From a checkpoint of a small mixture-of-experts model trained on Wikipedia.
Size: 9 layers, 32.9M parameters.
Experts: 8 picks a token, a sigmoid router.
Training: a variant of SOAP for the experts, 286M tokens.
Below are experts of layer 5 (counted from 0) of a mixture-of-experts language model. Rows are named router (the router's row for the expert), gate (a neuron's input weights, with its number), up (a neuron's input weights, with its number) and show model dimensions 192-255. Each number is 500 + 40 x the weight over its row's rms, rounded and kept within 0 to 999. Numbers have three digits each.
Before each expert's rows: "mostly gets" lists some tokens that are sent to it at least half of the time. This comes from a sample of Wikipedia text that the model never trained on.

# expert 26
mostly gets: " a", " his", "The", " the", " an", " its"
router:541497539512493427479501501496459479491511491507450509531501439546536467446457432489483566420503504534494452443448443536486506527555485468519545446479549548478420530569441498479492478530540484
gate0:487512525449543473470526472498476460463477526530471512462524494481530513433457521600422556398441501507474493489492504516512502560522553472520487509457456495546422484506488519483539566508539412
up0:477467533519594519440527473472496503506476536494497445505545528489479394439448539436478532446444443467471501509482498412552510461480488500468501515421503539546515509552437565476492570476461477
gate1:453535472550537486552412501424526496503544498519518494474403472557599497545515486520541536495490443515417509555511463479433500425507461510472496495451499439477516511537465439484490523510541576
up1:555445498444540463472532445534530422557503439524457519538523537452559448450515477449491530565493496489508476534522533529511512473522473484478501488472571473535490509514559441494506530547545557
gate2:478543474526493544436498554422489512505566533503522493484466509482460473494487556445536463542426428559519502506550474566451514408515487405532496553536554496470524507536518509507501574524574544
up2:529530494497453481478515475429465455431557558492478550461494518526537443467500559508437451455436530500506505492511494549517534475494495416511487522538584507490460491512477444476495536554538532
gate3:570439574476513553501473562459484475480597527494460453501531534518425539493533495459469561491529541512446459530528461595456473455464492462459565522549547552499461480533543517460447445471501489
up3:477457538459450493497439527500544526533464496537522546477414500495520493511575524516441572502530471496442487453450534427499461465523561529511491507449480553434460516497550525538522478478397516
gate4:514485510505574475480517453478466494458423491485517524463455420469486556454484526427448595418476524500571498522565472495526489461443533493443522521536464467474476563558466472506503581407522462
up4:527500516448545466552540461443456464503543554476526491491473410557509520482499504445463525402427559494612461508504468495524553476456522455463481452548445486470453506592472429506501539464554486
gate5:533443511493439508416494527464567485477514445466495507488518457513464505464531472551489546505527545471488486485521446485474522502494497436499538438543471518491531514534553498505489486454520579
up5:493549381524526483496482512545525462444499485542561501466456447473460484512468472465523504468509601511517438585552455524505491508457533476558493463590456589466464550548507562541487535517554543
gate6:509517500501418417494448488468505480490551558547542459508403439587568468542545506554539544474549504494453526469520481511486472469515497512493534436443534477515454467509540454559428479457502474
up6:500473527459526488474528515542461477552531452446539468509448522529488538496493493528467440520476545456522482506563532482448491498468498417487527496534481559454488542455409437495478527481585569
gate7:561502588505530498518525488516509461460527525492501492469465451492541509490562456494414521495519502496491540556504565435476430553472508587520495483451555555516498606502459486460541420514479484
up7:467502530501554540506583561517482463533534535433524495477451439444489534523526475504552482475517539522517504572563510484543491579498499436553515488486547510441458552505525475438580425554551449
gate8:506471578519489522519407482504558512517533526435458584505471484511504524512568505495515543518550470460489489422486538464504503548432485446509561463465488583486502459448487501424488486500423516
up8:580418526521514488506501475473528446542527456482489490470518454514499495500492448433412547500486545498509477573476538455460505534445473458559544419531520554467406481493541503471422489613469563
gate9:542526486498487487516538539451496574487518536473527546490526439492542523467477508477572604479537550478501538483454504451487512533547496518465448565496562494543449498472519504551488482485427432
up9:499448464507524524572426490530530439553498511472594519551504481493497505593452511505498528527502526521506474478514576519442481505542450442470487478474459483483525518515440531500583626556529423
gate10:472503471523505484463550456513484445526460519520539478502498503549443472510509508482463459473425535538534522577574488454516476432484464539455430521469499440483498474527448521557425460576541483
up10:468562474477527515511478451488478558482494546507491510482459512420453567579422509553515382462563502482513440514482447495505547510483494503581512511485525517558568504506485424488535451489507449
gate11:451591442558445560521481471466498496467485498562545462548544476498604507480539519472523528532500451487451517432461539489488468485494477540485468505397507506531484539494479538593416482511456487
up11:485527476531487527517529501500478531451502553543467478462523458503594507464439483490534463502533523522487498439492551502437470502518520481409447431472605555478514552567427527533422494523518515
gate12:547532514551569391416491425477496420504569560448412449490497490520486481534508510457550529494444522519482447496511466449459427469493497533486512503474562550507496465560557501468502483506531495
up12:515545502501556459414470473502544459509538535476445528447567495476471486572507523458513578521487521504523380475548531452463429513605513522492473517455562524505513511537525469487521529489550478
gate13:453526499551475532553435543426534502435496526539504517517509546457516486536513436527535517450482430546518525505424468540507517472566572431478477501552504545465440443416527496486514453503486460
up13:517493457480521510450457537583465517509514457531502446445555499491489554478415519555468452496489534486485521484496477453470494495488392569516475491444480456506465524448473540484501484489469573
gate14:477512502536527469492511508524525515486406528520476481488533524545533485461500459495538501469478407495476469503496540489529517477503518432495541493528435521461536483534511541551454470456476505
up14:582524520514523515483535529500432493510443460581499433471523556459543547510521455502466506416469462567446507552484469561489499490475525438536509477420451537499498495572505530510509466511446541
gate15:487499549450529479453462529505478555572494448572441567493542492476526519441513532518508503467514457542490531478476523488501442487474504499484506527469577542451541553515559515471493520508548493
up15:492427489475455488472422505552518484546440435543470551511494466483438497502488513548387474448438505486558467379497511426486525506520513494510543485512505498490514546558479468455486563541550592
gate16:381440589445535416464545509486456541521517455482463515432545462481443512524464529473460495443525489527575502488496617567535523484464529459483530550432553479483482461463467528437552437521561529
up16:500474473527471553600501498542581500570542559513499510544473483522547557537514464528424441564464517532484478523507546462508539532509490564479491460630511581502497550507533504536563485459470507
gate17:534533478446549574507502579523520530561476545517460434533554519527555596471535474477513441492473437474444403477446508524479421608532534530499533526534529585515501505539483570551532424513433464
up17:463517444451489521476506455482511475534466500509455450494513503550562570558490470514550517447550517440473540500515414514529440487439483527526502481432572555489482433521492610452577447578451462
gate18:406491479425473509511561491467512476433509501465501555467461437486423501483479487539503513427568611487616533490490585531562498500476571468405516499547566515494456501477503423471574490475541534
up18:535533495529546490483545506518521517498538442511568491517463525439459465458508543499469434610495478527502505580595507479459579421480489484474474460499495495507553519477505527471448447515469499
gate19:521469517471426421524490539484540465508456518526491430494466547493455508434498535492558596504506568599479405456503542504438455534440498516482529498498513478473476563524543469512504536486531466
up19:458485510520495509517499540485542473509446497492490454446465537499512516489491529479490512479572540604515495548519508514445457526481508513475529533441449537460464502560501413476555465521552478
gate20:460504475550486546561500507523502475484490532533516491517465515505473492507442516456462508468506452489506527542501583451503571497520440570489471475476500521502507510554479523475486487559577522
up20:516479529502530546548551544463483529472518455502481489480532522538527500530520511523495504398497542549505488470449416525443467498464529415509547482460431455422524481512540521501514461423459465
gate21:514492473456491535518469488529460463428536525564438426493549521495487529558478482490432541481472579518485500510582478500564461524493483496544413490409540518487445465500483523553505523517440467
up21:479449523478565507452479562592584438467575534491504561511434539494457529490499460520488468516396507516568477503473523531578499573483485477506462458480496551513493453529541493550522474467523482
gate22:517473558478527466534539531539487491535461504506447465523517481529460509555449475449578572476487535438492547516505490508523537510550472467481530470486473467548526516552533571500493487515503468
up22:565511519507475471457522542465509445493496589460517456538518479465493530459504520478397460534457553465433483507493464513478479510468531479462427489480526532515541520513530514481538490461562501
gate23:482510484529575487474546481475494579526437466572555438520573513545553520481541496538535534511406437573494487446421425478548490491577547524531452530438510519506470554487550502477451554507519449
up23:499540527542500439494426509565547534556457527504492523529547519451449538513602464505506487464532496505537520513532524534561471498523462541476517485526473537542617506534507496481486476479382482
gate24:461494492546457480479475421533488452407447532473445466499522431574517510469548514481526533536441481456447489387536475419546487488500499427518532455421498465504542490526492467546458489499492501
up24:466411556525452507513522489534465508524480465505467503497504523502464503500476474493494537611436449489520556461492457507467524469620510446523477501459535457530501472536429444539484483473514479
gate25:562532595527526509447483501523420558539519508501478433536530491454520454494557412506534491513480532588534551442493462536506458520508465472494495518496532470501514523559493511492549517485502536
up25:455451464415574517559472531554466472528500449440510546432533572553520527510481558495477468499481488482547512457492492478553531457486503484490518453408386500432468509468448533564468455504465448
gate26:447474525476460463470463490508531502487511512552503531554387480519532491563540529524545503572539439506528498432560508388519488505525520494539479465475480530445481508489492433472531528471556484
up26:562508588523519538497469570437490511521525513423474473509534505495525437502508501476469508619478447474521511468478515582480556552504480473448480511550521501525500543522471530521488409488494535
gate27:442491437463524494454491485412476473443547577454500615507505500480511533488511428501490535428523511532513469500462521453536529572463520503540503487538558507557470501515422424434552494483496504
up27:531519542575515529542496502548497524507450446537488447539515508571576541510510550524605494513430446533462511476469464560433483518580494496532498551461486460523429502501497475559446570520488432
gate28:541463530490441471545478470487508525509429502497484434457525468421562464507457406469484540477542509479552476531438514505534506484520521533516458526475564554527395431529509485423473541548490486
up28:475475546474417465516486533439569536384500434556512536477435485501590488513469434556578524472556537489454521473457460548549589572496483395518437523472538505508463493499548408455464539529461510
gate29:501463543495492536484500513539485465502510420521588503459499483499586436546490515459570561513491504488449478540524484504418496452499451418543485539430537481487503486589443556477491509449435464
up29:592534460468572517525477476490458471457498481511445487503539497521432528536502472525440498588462457558522498476564505492543551514477582501416482505553481471492537500504506488561474482565524511
gate30:559513561519525507491543527422500443466486561468483506510457500529507470563457476538521492468473516464479492440418528547385484544488452523504518472569529540578500441565526519466560490512571562
up30:457504452461483486521438516494492521520540441499446511475531478476507544447569509462501464476507445488533499564536459454606537447485572521518483527407463472392508517412493444529498482494409456
gate31:549488506523511445500487514490518520483440464527539529524479520529551512503508544496529509455581555544473449522467453568520538519520530500370486572463499421529540474531481568518510484499522488
up31:445485492512534510493517530451494531492432525520483534429543444500458508469487487507511389497444532482525571507533455500456513504489477504466497535533470476453465507507517510429456441470524547

# expert 20
mostly gets: " a", " his", " an", " its", " their", " her"
router:528483551510481403473552517482453488462432479482446470583433450525534475509438509493517540440540458525492533493446466507528507525545431404479526469492525562498479557524477498515502502526525514
gate0:499571546469501425519495571491463422493525458482505495563521538462456447489515570489478491543537514448497398475517524545512465457501476474449526436553514526428486507576530445589499446440477488
up0:470554452552532598541486489522520553561441527474512524470497497520482498484509461475560499465426473537470488514503487503517454511480581501464505568486483536501577496459439483516470532577528536
gate1:554494444576478509528429481515488494508536529549464486456527488499519541489483509512487560482515469487386474419482504451501482454523422526468537498465517464518530515536549511530441565564460512
up1:470514527466483494421610535517449483543472500469536505544528493401510417503459457546565438469431509527566517521435515489588519521504473512534546507547497491509465462424500541410497473470483468
gate2:503522471536535397537475466469582484481468507470505498521551476467474507549522487519530562585516538506460502463450531602484507484520557539441480523429532512489532470486506593559482494481507502
up2:540545487472558549431517548532481477528475524489521481533506484548495489475447565504568521476433496563468471439566463506467497496500460438544466531511508523539452479474582576470486546570511463
gate3:451464542471573489456550528502518522474461515508426511537578390534454467521510535424458543472456506525469536520495429436449576514459525503466480500450452485455522489582480471496448454439512560
up3:497438557528516486464522521517501457487470515512494554553544500464503384480530498474447504459520456473477526519486493506455619426397513491447518490518406522557505512414438546516472556542449547
gate4:506490501477451491495460509527502406484448495535497477467505481537543570476451563521500573459523531500448493471455465527421509417433505428547412526512468545431458539551476512500472562483479534
up4:404502510450404426492509468487540492464564530573473523506505576546510522499501481544530510522510553511542557428529509470481505504550521532469473473482514388498487567477519515475497490500511471
gate5:492551467532524428539527454473467511530516584510563503493516518518497577478484539472552502481474489503478503605512491526490459556472518488438486467475503489515474450500458468476546490478452487
up5:527521550494469579493532562404494536435518480558443502426496425500473480475559495540426528445435520445539465412518543493524503521477456518551498509462462507476515510454530566491440513521515525
gate6:528437577527479416482551570494526444578475528473467474528463514501571522531568523547485574564474487502475445491431549512499549519485527512514517513471508546445547476469552552519544528504534455
up6:480515417527482551504503430528533457525543522561534418449521467451501505508473489497523409531496512489523492472558496494509445454512479511477436542511446459524495482510471474388438476517440506
gate7:485487542555479470485503507517453597520508430482441500584473409508476512564484473545505421464477547455508462518554376510524539510537478493495547502478526482478519435491568467454481544447497488
up7:453533444539505554546542470528481520565561555512491559519459518454538522471521591499463473532485488536501472486518480515534532497488497526526551517571468444458551547509387483526518540470562490
gate8:572456569549503490425455479518467577474456532527472407537573457436473526459542478479449544533448478479551510503397540573537469479485466576452517502459496477488460474522510454456439498528479530
up8:495574453498492469508473524462501438501514465494549535456497486515591524540456509551519520467442486594480572496577460465411494518489492468500531463504454464507513493416517537484528553447518469
gate9:537480508519475511443503508525457498446534557504534439444492544465555561491495473487520460539450548516518568547431506457519490485475477532459453513410567491509462520435491495484513480521507525
up9:566422524480547453476474546545453493445525507501524455584561473504553503562479491576439497497472506493503535472440547470524533429517498469480462511453467431434458500497517504472480433423529487
gate10:544534540492514484486494524525418479481488466520408446524466420474570555564478531522413513456454485452530501442472478498565544469511485509514499494504462491445523524507535498479506550491461527
up10:497530525525481512549538512486520451413478504548537555454555595535481472494541438465573524470501523553430518521466541527410482453509507586502440574459553463562471528503497540577437470490544440
gate11:483511469469483447559542524497454585475516490449479495511496497509452518509520542501558487507530455561536467433504458520490581545534430483464474450561487465502516514476441498542447567523494414
up11:471505460446484491491543494483446538548559484485487415475429490550497544577539474486550510570494501517500491479497471513502478559508418494516515500463527528474512531440517448525465504478499432
gate12:520432472537480476493433504479453503413514545550437435511458462533510499557439449540493481527502484549447485464462507515463512415526465455503486488533613506525499456485542581466572479578451493
up12:567470480485510446556503530388526478526544535534526447477469488451489561553501418519466433515486501522470551465453405498512524498458445442499520490472633511522463492491495556448523527536452498
gate13:538391468485497435488496483507510516460502470503510443499511515483505481502524474474431521515559534531463464531466531518503501486473487537610519488452539506523519542547439471500433560543406490
up13:533511464462501526534489471467410432520487537537459450505507552457443456511519476541540483468508459532486498517430524542557460536516482545539499442521497432518498528471492391508441504487442461
gate14:522529460502516509493539443480459540484456475538496516571544473493542491451539465518465520514479436474515472524491462466553494489506485432566465569489463501454494521514449457566520537513454512
up14:476450445558528502430486477530528442455473475526467497482550519488449464515462404458552519537447566530505480566540545472526496506458541562511498463546558490553539498453548504493488390485508463
gate15:436502467522475473555461483516483579554433459480483562504492447502527538547486544520556468468482443539515483468394485463477516489530539475472511468494500538512456577439505498511479515450528508
up15:452484455511569515500471491494521533547448511496543442566521492501544542546416454483567501525529491509550546529447451465459505507528479526461450512463421491462475559522453513449509570545568478
gate16:484435539574495508517488576586542459432545509501467431578454552489558486500485502436559508548507509487432538523487477504485584487485474493502497502456534602460450485538486483450516531493467504
up16:505501516552513525556413477501504546505542457515472462562508552519605582481477498512605536538541511499436400512483499478531506588473439506460553496508508545417475450495468489477486474501523520
gate17:457533536548458470458578496507522519508548543463436492533538483507489493428517519470527524468505479539471452508548449388477494479549502568497484555511580584508552449520513533504524537422504453
up17:521580486556493476517488435494558492470560526473558535500447533523482405511525520630492513490492548541441547543460506544464521432507471496478458515527511447443533543471469451453491507518496492
gate18:516422521515501459571534530422457474571497458536499456542521470525494493529515520528570512519565465514481509548426497496519527478524509411437487470547432485497465537559484533473488506611541516
up18:477654510530475528466442469566490507507538522536467512452507466504511455513515470526422493525432507529527510440561525476436501525525515493477546495486487472524585517486503432500556483443507543
gate19:514428472469508477505503439515467538513490519532470571481479463498470556524441483529512556455493543470590479499456560480526505553484552482416564478498595498525504506472472453457561488434467520
up19:448440503469512488526452421488517528486439548449426470469564453539439482536471547509542534474509468521536530519463503544516522583469530507501490480497546491494491490464431463453590491452543554
gate20:601478480477536453439470467484478520462486490545526470551539482549467486564476468541518517430439580515523410509441493564499439504546579479547461509513492446499458497577547451554526508505428509
up20:502493453487509477543498467505545433534512466443459583421538515521578476469492582466521492486479533519530545481496480450508548496472464504545487568572470395520549479470513514465512456432506462
gate21:547466553463388420536490484468573524470525503531484449559492491534493532451460509501459520515491560510406532517495519542494500501480543520549508564543526584464511497548518468490481495479432429
up21:472474601494577536472511517501543469497506401496481539572409447530468487591426496550501536489479563506517503472475471508494482538582469529466493519456540517484508464571537496431486531431447473
gate22:552584468487498523437586516552508527505551467508436497514532525490575452485452580518522574485463551519469479476567488507453507472521501439545523527445476464509520526501475607517485554492488494
up22:483505475552499478463443455508566507538503518483422565492455538458544483521427531482494553467567483540473498506535510482443551481487522437524569465419545533486508542548483543492458501541550500
gate23:511488447559488462503521486526480515485520551478490525504404545471593498479509486546516500527480525458480531386542497472609529542465513467475496482516458497495516527482537446427499476484528521
up23:507522485486419510437475482498474490488488523545484564544459466482538545477524514535525466482438532474472475454541492454530448499449532523514432517431474525494548487463502527489479485518458470
gate24:558523606551494380451499542411505515510499536465428478533420489561593510519525546469562535516580524515457542496494558495484591500492489461464543501502508537462472488504504523458508507493502520
up24:490499466482509431416491599496503501549495504498428474546490446476460501494588496506454527489581465532504495520466483532471477520509489521484585555537572513511507450509569525511535451459505523
gate25:506460443453510462474442473558463423504550532470474462471567452487507422566554464501522471581450580521513561537554479471534529491516450489496476542494518452504450551491531455464430497492533529
up25:471480520433504444489511490472546500493499433448450557548524539436562510502493556531537517514578536541523471505559499481464519544523517494499533462472432490557548491478491507485503463467446451
gate26:490489540452469509576567540497442499537494537532489507583483548463518451431572458530529476536550440538494510548425500480435498495473500452483534509535421536476470528522485493462542586529412490
up26:455503526462539462560499498444463471487520496536547524533507526471496463497398502465523488471582526494484540500498501502589473494476508413467463529605536518447500512488553468554480521480408482
gate27:514446548490507489558506568489504486589499470492520537559430513532511599424479516458557537456526524488444500498513478459478506461451458495498553512422546574553467515554478522536558510544526448
up27:494481488499540532457487506464529501441493500503478450440533520497492448594521526505462485509527479535600542529451545456522496566467540551425456500496436392451485547467521452474462534522465562
gate28:468450480501527529483535514471520579440488497486518468494475541522437492491459480539508469485490512514561525507442495568550493476495555406406470557529508526517456472464495432506492482462636502
up28:543521504571498443539509504484508470522568504520478436524474513498464518542492465521553494486559456495458507471515473509423474474513554476512498444530429454490483584492470492426453483471494537
gate29:484516505491493515471545429479465530474449522478495476502518517526569439496403461552547479509501581411418474490532560499549490419473487443509519512468466506526488540535455571519488506510503521
up29:471515436555463495503482546549533517472553461534547524455501518475431540524469564422432540496492486515567542467468503473464512521505468535545386493553549493503509472489555509491546472555473438
gate30:506459488508466471471580541505571486478491459498519515529447452520506476562518514498490459458488603518487572424592501453502520529464473495489475492459492541517461526521474515446512506515536481
up30:526451518539519530491523493488527471511543539445482517620469470514537471532515500507556483546515490595495473460446543454467480466609550552552499505495486478496492516500506513453451481509396528
gate31:422485522485481514454500509486430420441365410584545548481479473522466525460462584555549527462447534493486560465558524511480478468557455496495516519461471547469510491530505510484493519549480450
up31:487491507532475413521530509560494520563528447494475497490443526463497512503475474539525491500499496468454485496531505462478504523546415498513488468535540413530538535501471507526522520498498509

# expert 22
mostly gets: " a", " his", " the", "The", " an", " its"
router:572492482511510471466474442492453489467469492515479467516459409520530441469442434525484559492500537478516533464457505494508470497567445463464547469507479535507497495520444455513471474551483504
gate0:507411519419488454409501418482524482489521509483553433548488508474569461485520532463538582453493503453535511467439544503448527396441542546534488523457450517494483475461535501436479468540506468
up0:444481491507533481515486458447474538554433464509473520493508541515551533555505463505506503628440489479534552495541505534537471479509486460500519507564455530444486558471515488515511506476574462
gate1:461483548525525526485466551539414514469528499525585535515580536457578455537532528506554448598492471534521438482539469497496536472524473522521497488450519537471523456485505455531479482498438544
up1:491541524537487563524460548479476563429515501556539525519487545510541464490457499497551506494464433500485472466458481486526517530514460570465454469474484509514444474479491446514513408474487543
gate2:526478468446519521410507489446445498504514560441515515506555470516486503466499521530463515480524463530453519505439492552441559450450565452495570563496534521433508471474491500482443518518491563
up2:475504456441551519516516492463465469493513591512473495548548557455450496564483473458496462502477468539522487514458488532469459519514507465490517563538545476543460484433496474474479432593473520
gate3:502471563528474560531571427510466430394471540484535486434467468564469507472498462576459487512548521541531595497578464486508512541534503533459411472541475540501531486509500572497506519510524536
up3:471497426513476555507549479502504484497464515487560417483458399556495458475490547489416479447562465592542438419627457525492523494534486504471456496566472533551551545514464509488601495536517526
gate4:468548485553505541524514541507478495494453558483477484490445557551478519540550565508549464489493373530499515471472472489498456513463487538526565467473510453519516379495527532486467499541497543
up4:497457509473518516480447478480495482479510434525496511452581460440450464476490457492472530492522553482539457502419604495436528500550497519469526566477497520427502552533505421454523448500484496
gate5:483438538481533517628475557572405555493440532531507528535474519497457485540464477554499526490500608497461463505442545512535510491564436517463507563526496471423501526464492502489585448504489544
up5:498545481520478442472514522469434578416498538437513566545485517483480464472499425482471514471514537490528491507477535492570517465467475503444505587526604509495554496485454528408583603594562525
gate6:499531481488575494458422525572478554566413543576440499463499512540467474503450487487540479456530546512479545484538535464467482449461487471530496503492538507543553490521521560514534494589454462
up6:421493503459486457487552517512469540431517515570453420503515487471500480445502497486406425493519509518484555448446521506536584534495495486539530490493597475486503541496547522570477484450509475
gate7:478459486509461553527482448501437441551572502461478518496493513512488529540478472517427449558515487519493477492533498506446489460476548508449550461448476451449507515451434502499565489459505468
up7:459472509473550513501461475565444561489388567497432468589484506443485497579554440516477495506468471498487532460509534471478492555479491534444558505408548451528515514506488520513532507494518489
gate8:626553534539472527538463544538551442439488513523561433530526445484564509511466477501549504477564523493495552469430503477532565517498456480469447563505493460546502605527545490526533507412510494
up8:517497552530482428492458563564576408484462436571532482501542454482489443527431449515509497532484478526482499466560570505489598533447456485426550529526502474514496566481498573464498534399539493
gate9:508512594519528576537516495418489552427490495476500453539535486391434519571487475564562556468517508465484580501477465486525438554480468501541542463497479457505511491463505493480420510502504448
up9:484549547476526570578477487560464488513449475516450462496522550448472481497577546518487502441464534505499531531491482486454570507578494470499504574471497447486542489499546537516536513506570567
gate10:458434472508503468472544514529447455481502510597518521518473513445482477524530441528563479503501496499456551519524482476456526511558426388442571513556464462521539496512505464506499479485525519
up10:466455428474493534511551507527432500496459497587503520504515505439486492528555421488496470481489481457494510520516484526528500465573457400461490473522408463545452522493489518490503559550489524
gate11:471495474486531491434455588480435600500459442398529505446579483555546472460362415507576497534551455426458510558494559519546483497474586491552476478491530554510498517524443407473529500523495467
up11:531457583525428514469557471518517459499502503561470496550428504454467508526588578484472503472468545547489512468503464487443508520519490544460530530551470451523487494469478561501445505495460519
gate12:469466503436534456457459471533433504510478487447579545482517530526509512535523555491448428562438441465531555507474475526458531464470511489501535526481513548426508455540457489484451431512617528
up12:505484547521498462510520511433519542532500508504559504500472517502499525491566473522457507448500502547534536474525539472509392487435499556519510470537506526630560559457465487448508531427450542
gate13:625530439642494495468510449514506428412460530500428519512545456554540470516471469458485551540487488474496481468468561512517541461552471510591505557506538556509481504533542544444455491510507574
up13:452477517430434485443510497558495550562582533450590497519505469511445526549547528521482536585447542507492483532512491546471496428494498553533503472479465556476552484494450478499534461492468471
gate14:440531521534472572445458484472527486426507488518522506529469465525437496517525547550479527546504452532503502425400515534433456527459609521526506480547511505509569549474471448466588451487507505
up14:474461485469514414468605552505506509487482474536534472460537611523495541514490550516484443459499478470517455541539497515524535478448392543474503492506475546545432471520457536491443525499480481
gate15:528523487529467502537440459434491525465483481532444522478502467525504603466512531449492498463421544427533454484560480495516472532480513497493519509499504524498463532559484546588441519512512512
up15:528533479542483491538447440459513516467464548549502535484536545479453580505467527466509514440431497487529453506525499435499489488469534525515556487505467547495525566459487488553461493515489456
gate16:551536508440505437523557517482433472519563529539466499556475505429491454465511507473501541473465538544453493418466526543529454465516447467535514480514533542537493528540550484446532594486530484
up16:479499527469509529500508544471539485543585463462390460547483509485535453423540561448457517510526515501482451423481518508532503540542426492541538475478488461477504530518480493469481513516477571
gate17:461407468443564503507433492576467522512450477510525503506502516431510527461455530450526452554464542568568493495525560546552464545482481532480464532482462545506493532532515412490547516442574545
up17:459461520481528497503437519542476478499484461532429533554489487496483529445481492516467508483466544517525524414548555547530485476481426513513493530401456464481461509480577391486500493441550507
gate18:420506495454538411548562435575518550463507606583487513498516442409532479501507561470433505486510474410488515537486386520500498487560483485528558519514534516559504543566469416506426483538510496
up18:449514555478507494511562554524501516498590579573531553572584474434542483540473538503448509456509463418543462581470447520509515490538537491536485564523507489468559521514430454506527480532496498
gate19:470486550460530518496413523514540491520557421492474575495451455465507426428518552494441524499526521520528468512567569486550480521447504437493493438469511490503493514503466495505494491452502543
up19:531482495490480460517533521506509461427447533494535522508523506546528541569546479494482507519519451480520541494405499493505535496523513480563479617489537554499529471516486467481489433475482500
gate20:409556458470468465403539484510446409475478501505539568514473454494492462462420491576493513533442546499483508513538486499475437506434524479481555522492526512464549536476519481511474532569478521
up20:499583439486474440502516464549482394473485504513433552539489468487554487464465521585494540544398515528487489480490471480488489504481489507387497495454473474504481557513495505540455584522559517
gate21:546477482498494422518467548577433488493480558604555502502499520512497437569441476504517544504463423444543505466523569480464529525473539408537501587487488515494496485466484532458494527448511491
up21:493532517486509508532502450457531526498543398453549509477488476481459543486552500499508473524524562510475507447443478546509473473449545589450563461475487529547492509472513480552554476516504521
gate22:553505465499525466533500465444516546550484478502500501448545402458540504523498498439498493480611465479516459547452464511504541578501524476457521507571498503563498523502521472545499518497503510
up22:447457540515566535507498514480430516550512525415556511556476516567499491577507509484456452513520552417451521475556596485492502470532468505493435479513450484548543514522496530486513506487477569
gate23:530582486538552502541432525521490517432489509556551523538443468530504463514475483591496506482429461510516523476495551479574474539560548461472441496436489471503506544488535503566545473480497501
up23:437415580481500425462590531478553528490510501465454498405471549505555493476544495498499525492544460515456537542506491528459535493484484550551486479566531484481447460472464502499520464507543508
gate24:509491528498541498573448447534459480518472516418445513521506542504451455424573463532504484525559528547510531496526534513481498529511558493461589457414497521512474514483472521551572457488438483
up24:493481499537474462473437439454489477501469493523524465522540487564513474555581456487554539496459526552494517540486503561500529514578541526529519459383524559487466469489461505519538581472447516
gate25:564495446556516483543513512464489572455570453436534514476536544550526525504482527457491513485505455463534493518514541609508534424459485462501520457522497484547462545429509503462470517455518558
up25:536510575505520511423495472541514448417527465456483534512448551505423490511502548585538473545428513556469583486439470465549441469547479474496416417498456534500504512549517444469515464432499488
gate26:511548479531586497507567390544503485454497514446580459476456484512474516498498457626498474518475514601498505441495481560462452490581461475496510466500482550552480507465502483497522444503502492
up26:499551476525525475533558449531508475410497500447564475478506466536508511447468477574416516489481595532526468481549492541543437450578480495480499503538493541466491522461498509486524492524494480
gate27:474443523476510486521479474545523485458518530461463517384537488425481470511514509427470533574553556546505562512495475498514523450410516437510500511481508478516494430517534543449516534549509470
up27:512464501461550485455493438595541465511499525491508544424483538514492404491516506423424493524546524532556533474516486509549497468501525443490553499520477525485483476503487555456488455559521532
gate28:503544477511480437575526547508440491451504499485533455530433518472556510577473511483501549507557486563447517490552481443571521523496485513456510449500481476502480486529505482554512482478521488
up28:468474589462445524545491446530515442514503490495476475552454488593525473447444455434461520507432526507510531511471588523488502401521426519518418538506532565426565497491571521460544432541483479
gate29:484510478476522485486462546490471562480474529507520541455510536508574432475505461583450522490549533434446486434485523447533510486453397528437529499466521518520454510542460486525541575491545488
up29:460473570510530477474525476576515415527522485553461480539467520547491540489516534465556475560489514538490475494465510559470537536465563527507516506488509516488541477474550550467508402513474523
gate30:502483496463488510416442525449555425523499521501524498504444495498492502471502470472452499462474407499515476496463498427424512512513532510583506560530450485492549505498419610554443415508501477
up30:494484619519486452466483462515520489518474469499480523499421526519506449467463408508499552527463444425490525502458465437464515455584448478569490507521502544489501461516488620496433400490538461
gate31:530474509486530530493556504415556499512494511404503513484508451571500480447557498442496560476479491525597479530510476521456544480505514537549482484529530567460461437492458476522514482495512476
up31:475399533448519539512518511518550561443504497493524473477485484506536545438465446432529505488476512438532465514503517509536502452466477445531456513447589473524472532510435476499495551534510463